config = dict(
    n_layer=14,
    experts_per_token=2,
    init_std_router=0.0115,
    optimizer='adamw',
    lr=0.00166,
    grad_clip=0.5,
)
Below are experts of layer 9 (counted from 0) of a mixture-of-experts language model. Rows are named router (the router's row for the expert), gate (a neuron's input weights, with its number), up (a neuron's input weights, with its number), down (a neuron's output weights, with its number) and show model dimensions 0-191. Each number is 128 + 32 x the weight over its row's rms, rounded and kept within 0 to 255.
Before each expert's rows: "gets" lists some tokens that make up at least twice as much of what it gets as of all text; "comes before" lists some tokens at least twice as common just after its tokens as in all text. This comes from a sample of Wikipedia text that the model never trained on. Tokens count by the router's weight.

# expert 11
gets: "==", "===", " ==", ".", " ===", ")"
comes before: "\n", "\n\n", "-", ";", ": ", " The"
router [ 92  82 109  77 160 109 138  81  93 124 106 124 116 130 157 157  73 119 184 103 130 102 154 187 114 169 102  66  71 156  94 120 119 144 119 116 118 103  71 183 104 177 143 199 143 100 130 166 128 159  54 153  94 132 123 138  74 157 118  98  50 155 116 126 116 147 150  87 145 154  58 180  93 136  60 118 175 134 144 110 118 127  90 103 152 177 127 172  76  67 140 114 149 159 113 144  98 120 115  79 138 133 162 154  63  94 114 170 173 110 116 120  99 125 144 124 128 117 160 156  99 141  61  86 112 135 127 148 158 116 177 101  91 124 109 110 133 192 141 133 149 140 143  55 135 101  64 109 115 126  88  82 107 167 153 163 148 125 139 198 174 135 133 171 126 100 129 124 143 149 128  88 164 140  53 133  79 104 125 126 140 114 162 122 159 136 135 115  72 100 136 125]
gate2 [100  97 106 169 122 104 179 137 158 180 117 164 123 133 110  83 152  89 133 128  74 101 166 172 157 152 144 114  87 159 111  92 126 116 148 127 125  71 183 101 155 141  94 126 161  27 132 130 109 160 151 114 102  92 140 105 123  71 132 182 121 128 141 204 109  93  62  86  88 146 100 131  82 122 143 131 150 142 176 160 134 113 115 100 117 166 165 120 123 114 122 128 125 173 168 122 178 134  68 112  77 147 181 162 154 121 123 127 123 130 135 103 112 167 130 107 143 112 172 169 152  87 179 128 150  84 109 133 126 183  64 184 202 144 102  41 142  78 107 132  79  78 149 162  75  98 110 109 127 149 102 101 175 121 149 150 125  95 154 149 145  85 142 123 131 142  93 144  92 159 114  88 149 126  88 132 106  93 105 209 100 121  74 165 148 119  95  95 123 170 122 161]
up2 [ 72 110 129  96 116 138 187 163 135 205  79 154  54 111 119  93 138 176 129 109 143 132 136 131  82 156 129 141 134 129  64 139 109 136 170 129 160 144 105 180 170 166 118 142 161 128  90 171 156 183 140 141 176 124 148  71 159  84 126 151 193 131 137 117 143 151 132 124 157 120 153 168 175 163 187 155 163 136 116 139  95 130  74 124  81 152 153 102 128  86 103 154  93  82 125 150 111  97  98 127 129 150 149 144 117 107  58 139  67 135 138 135  95 107 143 147 144  78  90 205 114 170 138 144 125 150 245 155 133 119 102 169 136  71  95 151 120 137 117 115  99 128 121 132 144 142 191 175 162 149 140 111 140 115 159  84 102 116 120 144 103 143 130 172 101  90  96 188 153 107 133 150  88 208 163 133 139 153 155 146 156 139 165 195 141 131  99 139 115  68 164 110]
down2 [119  71 143 139 111 127 104 116 109 100 124 195 112  77 122  62 168  91 119 121 130 117 112  61 118 205 120 159 119 124  78 165 121 163 117 174 143 205 151 142 107 148 119 155 110  92 137 120 166 120 160 108 112 105 156 148 165 111 144 171  66 138 132 122 145 118  67 167  94 149 138 150 150 109 131 229 180  53  93 149 101  88 165  97 142 139 114 133 152 123 138 141 109 129  85 179 115 126 107  78 165 131 109 100  48 198 102 110 136 106 141 152 107 129 109 110  85 108 116  68 176 108 173 162 183 105 159 128 155 107 133 143  83 130 146  60 147 117  57 148 129  88 148 151 156 108 119  96  99 149 130 104 183 130 123 152 121  85 113 147 118  79 116 132  98 114 170 133  95 148 163 103  49 124 106 133  99 115 172 173 145 124 155  98 138 143  93  59 113 114 141 152]

# expert 2
gets: " on ", " ", " in ", ", ", " March ", "In "
comes before: "1", "2", " ", "8", "13", "27"
router [ 95 157 165 170  84 106 107 180 137 145 126 132  82 157  94 116 214 208 136 130 135 144  83 138  80  68 107  61 127 104  62 184  97 105 113 151 128 120 116 204  79 120 194 116 178 132 116  44 142 132 140 105 124 118 124 129 165  76 146 140  91 131 171 152  99  88 130 141 199 109 143 143 104 154  78  99 125 128 126 140 164 158 182 129 127 164 120 142 125 117  92 110 146 134 178 158  99 141  90 143 121 138  97 115 131 119 137 194 105 118 104 149 102 136  86 124  63 185  90 131  98 127  93 171 141  82 147 174 139 153 125 181 126  69  66 125  90 121 105 112  79 149 173  87 125  79 184 145 120 132 104 142 157 188 158 174  89  92 158  66 154 144 140 141  83 160 146 103 132 137 136 120 133 173 155 147 119 123 106 125 120 111 121 125 138  99 102 110 146 162 143 164]
gate1 [140 141 120 110 192 103 129 107 166  68 131 178 153 150  89 141 133 153 127 124 183 137 131 116 170 149 122 167  69 150 120 189 116  85  98 116 133 171 127 155 102 112 163  95 128 141 112 111 108  71 196  98 167 130 131 145  85 153 162 166 140 152 117  56 147 116 136 101 125 130  53 124 153 162  91 120 110  89 142  67 121  69 154  71 132 136 108 111 132  70 176 156  80 170 131 134 156 110 145 115 113  93 175  79 102 166 105 110 132 101 155 137  81 166 148  97 156 121 166 104 107 195 152 113 185 186  76 151 138 123 165 117 164 139 138 101  92 148 140  77 155  99 179 181 151 148  99 177 165  55 184  97 146 105 143 144 126 164  68 115 108 111 144  97 131 158 160 130 131  85 152 125 173 143 147 106 234 137 148 165 123 116 135 149 134 112 116 168 155 140 111 117]
up1 [163  64 177 159 126  97 118 134 139 107 127 122 107 124 151 116  77  75 159 169 134  74 164 162 123 142  81 119 124 155 133 127 136 163 158 132  78 181 139 134 152 136 107 115 111 103 146 114 151 135  95 149  63 132 109 145 134 159 113 135 159 184 184 198 156 126 139 131 137 154 155 167  91  79 154 148 129  41 121  92  99 113 123 170 104  76 168 193  65 157 159 109 145 132 105  83  88 197  98  83 162 133 154 110  99  88  91 121 141 154  86 142 135 102 124 157  89 101 124  84 154 108 196 119  97 107 194 171 115 161 130 129 131 165 126 135 134 121 176 147 106 152  94 104 129 142 111 110 119 223 105 116 129 161 146 123 188 116 162 143 124 141 165  73 104  77 144 132 119 124 130 144 101 135 116 140  64 176 160  90 205  86 163  92  98 113 123 125 155 202 142 143]
down1 [113 115 128 169 119 134 198  90 143 121 142  61 140 121 117 177 138  85 120 129 112  60  76 117 137 181 117 108 157  57  93 166 203 131 142 138 104 205 133 172  81 195  89 105 120 110  95 132 120 105  97 127 111 135 135 133  77 172  98  92 205  81 142 108 110 142 140 121 133  82  93 138  88 108 114 106 131 132 164 132  80 171 156 170 164 107 111 182 104 119 119 123 139 142 137 147 144  98 107 131  48 147  70  88  91 121 130 124 132 107  71 148  89 134 193 175 144  72 119 152 179 118 148 140 124 150 177 111 104 100 148 106  99 152 172  78 137 107 131 139 145  92 136 174 150 176 117 134 171 118 169 113 172 147 132  92 145 133 157 151 102 136 124  96 142 121 139 107  97 143 124 108 159 153 168 120 101 118 193 183 106  64 122 173 103 148 163  48 139 100 147 160]

# expert 22
gets: " |", ")", " |  |", "á", "ov", " | "
comes before: "\n", " |", " | ", ",", ")", " |  |"
router [127 155 132 128 135  98 110 128 147 186 108 117 103 132 146 102 134 135  89 120 123 169 117 150  69 189  79 124 119 180 132 134  85 111 137 119  92 123 126 110 123 100 107 123 175 156  69 132 110 164 147  90 146 156 123 156 101 190 132 131  98  98 151 125 111 100 222 104 180 101 127 144 153 143  89 159 127  80  81 130  88 146 138 137 104 180 143 145 178 109 117 104 163 142 122 100 150 100 175  91 151  58 143  60  69 104 165 187 132 127 161 118 165  87 132 162 148 100 166 117  99 134 209 122 175 167 168  93  94 170 136 146 154  90 180 199 143 142  92 123 166  94 148  78  97 183 158 159 144 143  89 154 169 133  81 122 134  82 131 118 145  88 143 157  89 109 162 158 154  86  70  91 153 169 151 198 141 162 142 132 149  62 123 147  98 153 124 172 145 133  99 145]
gate0 [169  94 170 179 151 114 174  94 104 150 163 150  86  82 101 113 105 102 163 176 119 131 146 107 155  84 103  58 120 120 163 126 146  70 115  96  84 142 143 131 128 122 126 129 108 165 149  99  98  92 160  99 138 169 101 154 151 144 133 213 139 164 130  98 181 110 209 116 193 135 157 144 143  93 102  94  99  94 104 102 185 164 131 158  89 141  84  86 135 183 116 108  84  97 221 135 173 118 156 173 129 127  96 160 144 124 137 180 106 156 153  97 109 113 112 153 142  89 145 158 140 102  97 141 153 181 144 124 116 145 134 112  64 139 140 130  62 126 126  89 102 131 152 132 139 130 140 165 109 140 124 111  96  56 128 109 104  72 162 188 107 164 130 148 106 113 136 157 128 138 159 131 145  69 106 115 146 173 192 200 102 107 130 150 108 126  83  88 157 195 170 150]
up0 [ 94  54 111 103  77 198 106 129 124  90 115 168 136  88 117 119 151 148 113 128 108 129 124  86 140  69 157 154 144 121 118 153 111 134 106 133 113 160 133 134 165 127 169 152  94 125 128 108 109  77 125 155 125 105 139 134 141 142 102 139  96 104 118 159 168 188 113 147  89 163 136  99 108  35 131 161 158 158 109 133  81  50 103  85 176 120  61 107 144 127 116  88 108 112 146 147  47 128 179 179 105 123 200 127 133 138 153 118 123 166 126 137 130 192 119  67 157  82 155 118 144 115 106 116 121 140 152 113 116  88 166 143 120 164  86 115 197 154 147 150 158 114  74  95  98 137  97 104  90 121 184 123  62 123 123 140 106 161  74  94 161 131 132 127  62 135 127 170 128 180  89 135 177 145 156 150 121 136 204 157 141 181 158  71 134  73 149 151  92  72  97 138]
down0 [132 154 118 140 117 166 128 109 114 120  92 113 135 165 117 141  83  50 108 131  97 166  75 150 150 136 132 110 130 149  98 139 153 179 200 123 127 106 115 125 137 110 186 167  58 103 176 156  93  69 143 162 160 111 108 128 137 103  81 141  96  87 108 127 153 129 127 160  91 110 126 144  96 153  77 177 181 130 160  58  90  67 133  91 133 149 147 123 167 121 116 154 145 109 129 127 123 140 135 145 109 139  87 104  85 175 224 156 136 149  97 152 109 135 122 170  97 109 169 145 105  77 173 115 242 102 119  69 158  73 158  97 136  86 126 135 132 156 121 186 126  88 107 163 115 164 126 184 141 139  93 102 130  85 110  93 173  85 109 137  88 173 113 142  58 139 123 159 120 151 115 169  73 144 128 108 150 108 114 166 156 101 160 114 115 100 185 165 169 122 130 164]

# expert 36
gets: "2", "1", ": ", "- ", " se", " in "
comes before: "2", " / (", "1", "0", "′", "ation"
router [114 142 180 137  86 137  62 105 116  99 106 128 144 104 151 167 154 163 119 113 172  81 164  89 181  96 111 154 166 122 131 149 149 116 120 143 169 170 121  98 105 140  91 147 108 157 133 170  69  90 100 134 141 106  96 101 108  96 175  97 159  85 121 105 175 154 240 177  91 189  93 172  81 145  96 112 163 102 134 131 177 140  96 127 140 160 142 187 122 127  93 164 111 136 118 107 121 128 145 144 111  80 115 138  88  91 120 157 114  84 109 140 131 107  79 166 108 139  68 121  85 124 114 166 126  92 151  93 145  72 165 117 179 107  99  80 109 127 135 119 146  70 133 118 153 113 181 121 140 175  75  79  31 110 170 111 180 111 144 141 130 144  78 137 161 170 124 156 136 117 147 151 160 132 198 147 137  96 172 150 152  80 154 107 123 157 171 121 118 147  82 175]
gate1 [106 138  98 136 126 120 118 106 144 108 130 148 141 135 162 141 159 177  96 135  88 133 170 168 149 166 157 135  94  88 138 107 141 124 157 116 159  91 177 159 148 134  92 135 171 146 131  87 164 154  90 113  66  65 141 115 132 116 101 131 115 145 117 160  86 158 151 135 111  65 110 122 176 121  74 143 130  99  99 154 122 110 101 115 115 129 116 150 133 127   5 135  91 130 108 101 188 121 131 114 112 176 135 126 138 163 153 185  96 127 136 124 153 139 169 102 128 170 138 103 130 119 115  63 169 111 171 132 142  67 140 105 140 160  84 116  52 131 123 123 159  99 153 139 138 166 125  94 156  56 150 199 151 136  88  91 131 147 143 196 108 101 127 170 164 168  95 182 144 134 144 175 112 125 108  86 144  25 166 113  85 192 158 124  97  85  76 189 171 117 107 178]
up1 [120  82 114 140 127 109  96 235  54 113  93  70 107 134 154  57 113  77 174 140 104 151 132 134  97  74 121  99 111 115  89 119 134  93 113 128 144 156 146 175 116  83 150 111  82 101 150 165  93  96 145 137 190 151 144 152 111 122 132 108 214 145 113 142 139  72  60  84 122 107 113 145  96 129 146  82 138 129 126 127 112 125 114 132 112 151  92  97 104 170 185 132  97 185 176 142 118 101 148 111 105  55 138 143 152  37 171  81 202 149 121 101  92  95  95 139 135 109 156 146 114 139  65 160 177  91 125 171 132  99 119 128 117 172  81 121 167 148 114 106 150  97  76 107 132  55 134 156 144  99 131  67  82 166 136 148 146 103  89 110 146 127 173 116 103 150 119 104 171 126 171 114 146 130 170 153 146 105 122  85 133 153 167 119 137 145 147 118 166 121 118 137]
down1 [ 68 139  81  96 145 217 116 123 178 118 158 147 139 173 138  77 114 103 140 106 176  88 117 188 164 152 126 101 129 145  75 125 139 133  67 125  72  90 136 114 110 126 144 141 139 132 108 101 141 174 133 119 132  80 114  98 169 135 108 176 177  89 152 137 113 149 102 136 143 181 128 106  94 103 198 116  40 178 145 153 169  97 125 131 149 114  96 113 135  79 141  80 105 122 148 152  71 174  80 131  90 135 152 127 139 114 182 100 131 136 129 140 128 124 199 159 175 167 188 152 104 159 122 124 169 135 157 130  96 170 152  89 137  93 132 159 120 125 178 131  88  67 100 109 105 112 118 151  94 166 111 129  46 100 131  76 144 104 142 145 108 148  98 108  56 129 110 123 130 198 120 139 174  78 186 135 151 131 121 112 172 109 139 172 165 120  86 170 147  90 129 170]